From a checkpoint of a small mixture-of-experts model trained on Wikipedia: a variant of Muon for the experts.
Below are experts of layer 11 (counted from 0) of a mixture-of-experts language model. Rows are named router (the router's row for the expert), up (a neuron's input weights, with its number) and show model dimensions 192-383. Each number is 128 + 32 x the weight over its row's rms, rounded and kept within 0 to 255.
Before each expert's rows: "gets" lists some tokens that make up at least twice as much of what it gets as of all text. This comes from a sample of Wikipedia text that the model never trained on. Tokens count by the router's weight.

# expert 11
gets: ":", "5", "6", "0", "4", "3"
router [148 193 126 135 132 124 149 144 141 121 163 113 130 174 132 142 190 123 164 122 131 148 149  96 146  97 159  99 114 128 103 139  78 128 174 157 125 173 145 183 115 117  82 136 169  91 111 128 134 129 131 114 165 154 158  94  71 164 159 169 151 137 125 112  60 147 172 142 227 147 109 183 159 118  86 139 169 136  85 121 148 115  56 155  88 169 125 115 129  69 106 110 137 128 166 107 105 141 122 154 142 139 126 169 107 168  94 114 162 143  93 107 131 103 161  34 143 131  96 124 144 152 165 170 133 119  73  43 137  62 110 119 110 148 123 147 165 146 113 240 151 161 148  74 142  97 219 150 136 118  81 143 120 133 166 147 178 160 112  41 110 136 110 184 123 115 134  92 198 125 129 134 133 104 138 192 193  97 140 143 174 154 142 106 136  64 112 106 139 123 205 161]
up1 [ 54 141 113 122 111 139 157 155 159 148 105 174  63 122 106  95 182  95  61 175 129 103  68 129 157 132 193 146 172 192 142 122  37 132 102 158 128 167 153 176 154 100  95 101 186 152 165 129 104 180 119 126 158 142  99 117 154 125 145 108  52 149  82 129 101 150 151 114 199  90  97 113 105 121 108 158 132 144  82 111 171 134 161 153 105 103 130  70 134 157 114 135  96 114 104 135  52 167 123 161  99 125 172 186 137 120 137 101 123 125  99 170 140  94  47 135 113 113  98 134 164  98 130 114 158 188  88  97  97 127 131 113 114 166 136 108 133 109 135 147  92 112 180  81  78 125 179  98 118  99 167 104 106 179 124  97 120 193  85 141  97 147  96 149 120 135 132 109  96 171 124 162 140 129  85  93  95 107  60 116 164 141 119 164 127 113  77 194  94 162 177 158]

# expert 9
gets: " by", " two", " New", " one", " of", " other"
router [ 89 142 132 180 144 135 165  77 122 132 160 137 107 181 182 140 132  84 213 154  87 119 148  73 127 158 139 119 107 138 103 151  81 142 180 112 141  90 137 179 125  85 106 120 121 135 109 164 169 147 100 203 167 112  78 116 162 136 143 123 146  94 175 127 115 150 102  95 173 162 101 114  80 143 128 119 122 147 136 107 219 128 105 172 113 126  89 123 156  54 142 128 128  93 147 121 151 107  93 145  98  62  61 131 108 197 144 175 136 221 136 137 148 159 118 109 139 155 162 165 101 125 147 110 131 108 106 125 162  87 137 136 101 149  85 158 146 130 131 163 128 178 132  86 133 119 179 155 129  95 112 162  49 156 149 147 102 151  66  83 101  82 135 151  90 110 116  91 119 147  73 126 103 128 179 148 121  75 178 140 123 132 139 103 170 145 165 128 174 107 177 145]
up0 [113 181 137 101 164 124 176 130 141 139 129 136 159 135  96 242 114 100 175 175  95 119 102 107  96 117  72 133  76  80  77 147 109 133 143 151  88 139 153  94 114  99 132 107 145 131  65 114 134 104 230  98 162 143 116 157 123 161  97  78 140 122 103 124 146  90 133  99 119  72 179 142  93 132 152  63  98 193 102  75 124 114 112 170 176 138 108  82 171 104  55 163 100 128 149  92 153  62 154  94  91 175 135  89 143 119 137 115 102 129 105 172 101 121 119 190 133 149 158 198 166  78 129 103 132 153 127 123 147 114 106 144 139 137 113 145 149 134 136 110  69 113 133 130 147 154 137 112  89 149  90  75  83 153 122 158 143 132 120 213 147 102 117 176 102 150 155 122 110 129 134 169 152 108  94 103  84 129  65 126 151 169 133  69 111 151 180 114 164 138 217 135]

# expert 2
gets: "2", "1", "3", "4", "5", "6"
router [ 68 137  94 117  98 184 152 107  97 137 180 114 108 121 163 140 145 116 123 136 117 108 125  85 168 121 118 119 134 167 144 137  89 182 114 113 172  60 147 121 102 120  68 139 103 150 138 174 146 116 152 205 109  95  91  76 137 117 160 132 133 122 138 153  87 166 133 119 171 146 108 212 125 159  86 149 150 125 156 129 140  90 128 141 166  80 119 143 131  67  84  99  95 186 191 144 150 111  99 134 137 137  93 165  52 115 140 158 147 205 142 133 173 122 128 128 161 172 106  79  91 141  98 119 160 124 100 153 102 126 131  53 130  69  78 106  62 136 113 185 108 144 127 132 150  90 135 116 127 113  75 148 108 117 109 109  97 190 134  55 159 116  85 153 171  96 136 123 118 152 147 104 143 102 150 154 148  93 161 183 166 128  67  99 209  83 160 127 171 124 121 158]
up1 [109 103  87 104 188 114 142  91 138 118 114 182 118  94 130 115 115 131 169 143 119  64 143 122 175  98 123 139 123 102 146 149 141 112  65 155 111  93 118  84 149 158 150 137 163 123 136 120 157 118  96 144  84 125  95  89 114 123 121 180 143  76  85 184 152 118 134  95 101 142  94 102 117  89 177 101 145 115 181  92 155 101 152  92 167 118  79 101  96 142 117 163 131 203 135 104 152 105  99 133 125 135 158 152 114 139  98 118 112  52 114 110 163 121 194 145 171 141 100 157 156 121 142  73 168 128  92 144 122 108 154  82  92  51  80 116 135 118  95 171  66 164  72 197 222 171 126 148  96 126 147 116 137 165 107 114 160 173 120 122 137 120 119 161 128 107 123 114 147  88  75  80  81  68 122 127 103 158 173 102 152 123 112 144 180 176 143 136  57  98 159 127]

# expert 21
gets: " ", "–", "^{", "/", "+", " +"
router [ 98 158  96  85 186 137 147 132 133  95 148 188 128 162 134 122 138  91 139 160  88 130 140 117 118 180 173 167 100  69 112 168 144  93 122 107 120  84 128 120 134 106 101 109 196  93 150 150 185 168 176 176 117 135 120 121 122 191 185 145 127 164  94 134  67 133 127 122 104 129 162 124 135 176 114 185 134 164 120 124 145 149 124 158 187 127  94 107 150 156 138 121 150 112 210 144 146 176 109 103 136 126 105 155 111 129 141 117 143 149 109  80 144 133 118 143 185 144 103 104 122 143 179 194 108 134 151  68 105 129 154 129 127 112 174  96 149  82 152 109 135 154 154 115  93 114 216 110 132  91 109 154 110 109  95 108  96 147  91  91  94 103  85  57 126 106 139  63 169 135  83  93 181  76 118 144 161 136 155 105 104 118  61 154 148 168 137 112  92 117 199 219]
up0 [ 92 120 174 154 132 115 107 101 162 106 121  65 120 157  41 159 153 132 170 104  32 128 175 153 107 146 130  77 123  93  81 115 125 138 207 128 123 128 101 160  96  91 130 129 108 149 138 140 137 137 119 127 128  96  98 114 137 126 130  90 165 125 184 121 182 154  93 159 118  84  95 105  78 140 101 147 145 142  79 159 144 112 167 132 121  95  96 109 147 124 146 137 153 132 160 155 110 134 124 142 137 146 150 148  80 128 170  80 104  83 113  61 122 128 144 142  89 128 148 137 148  79 129  90 184 155  25 113 195 148 166 154 116 129 149 104 192 108 171 177  74 157 132 163 150  59 134  81 142 175 165 139 131 146 180  76 116 103 177 133 180 101  99 143 167 117  69 116 154 137 166  97 162 122 149 149 137 109 132 162  85  65  98 156 124 165  88 168  88 109 169 110]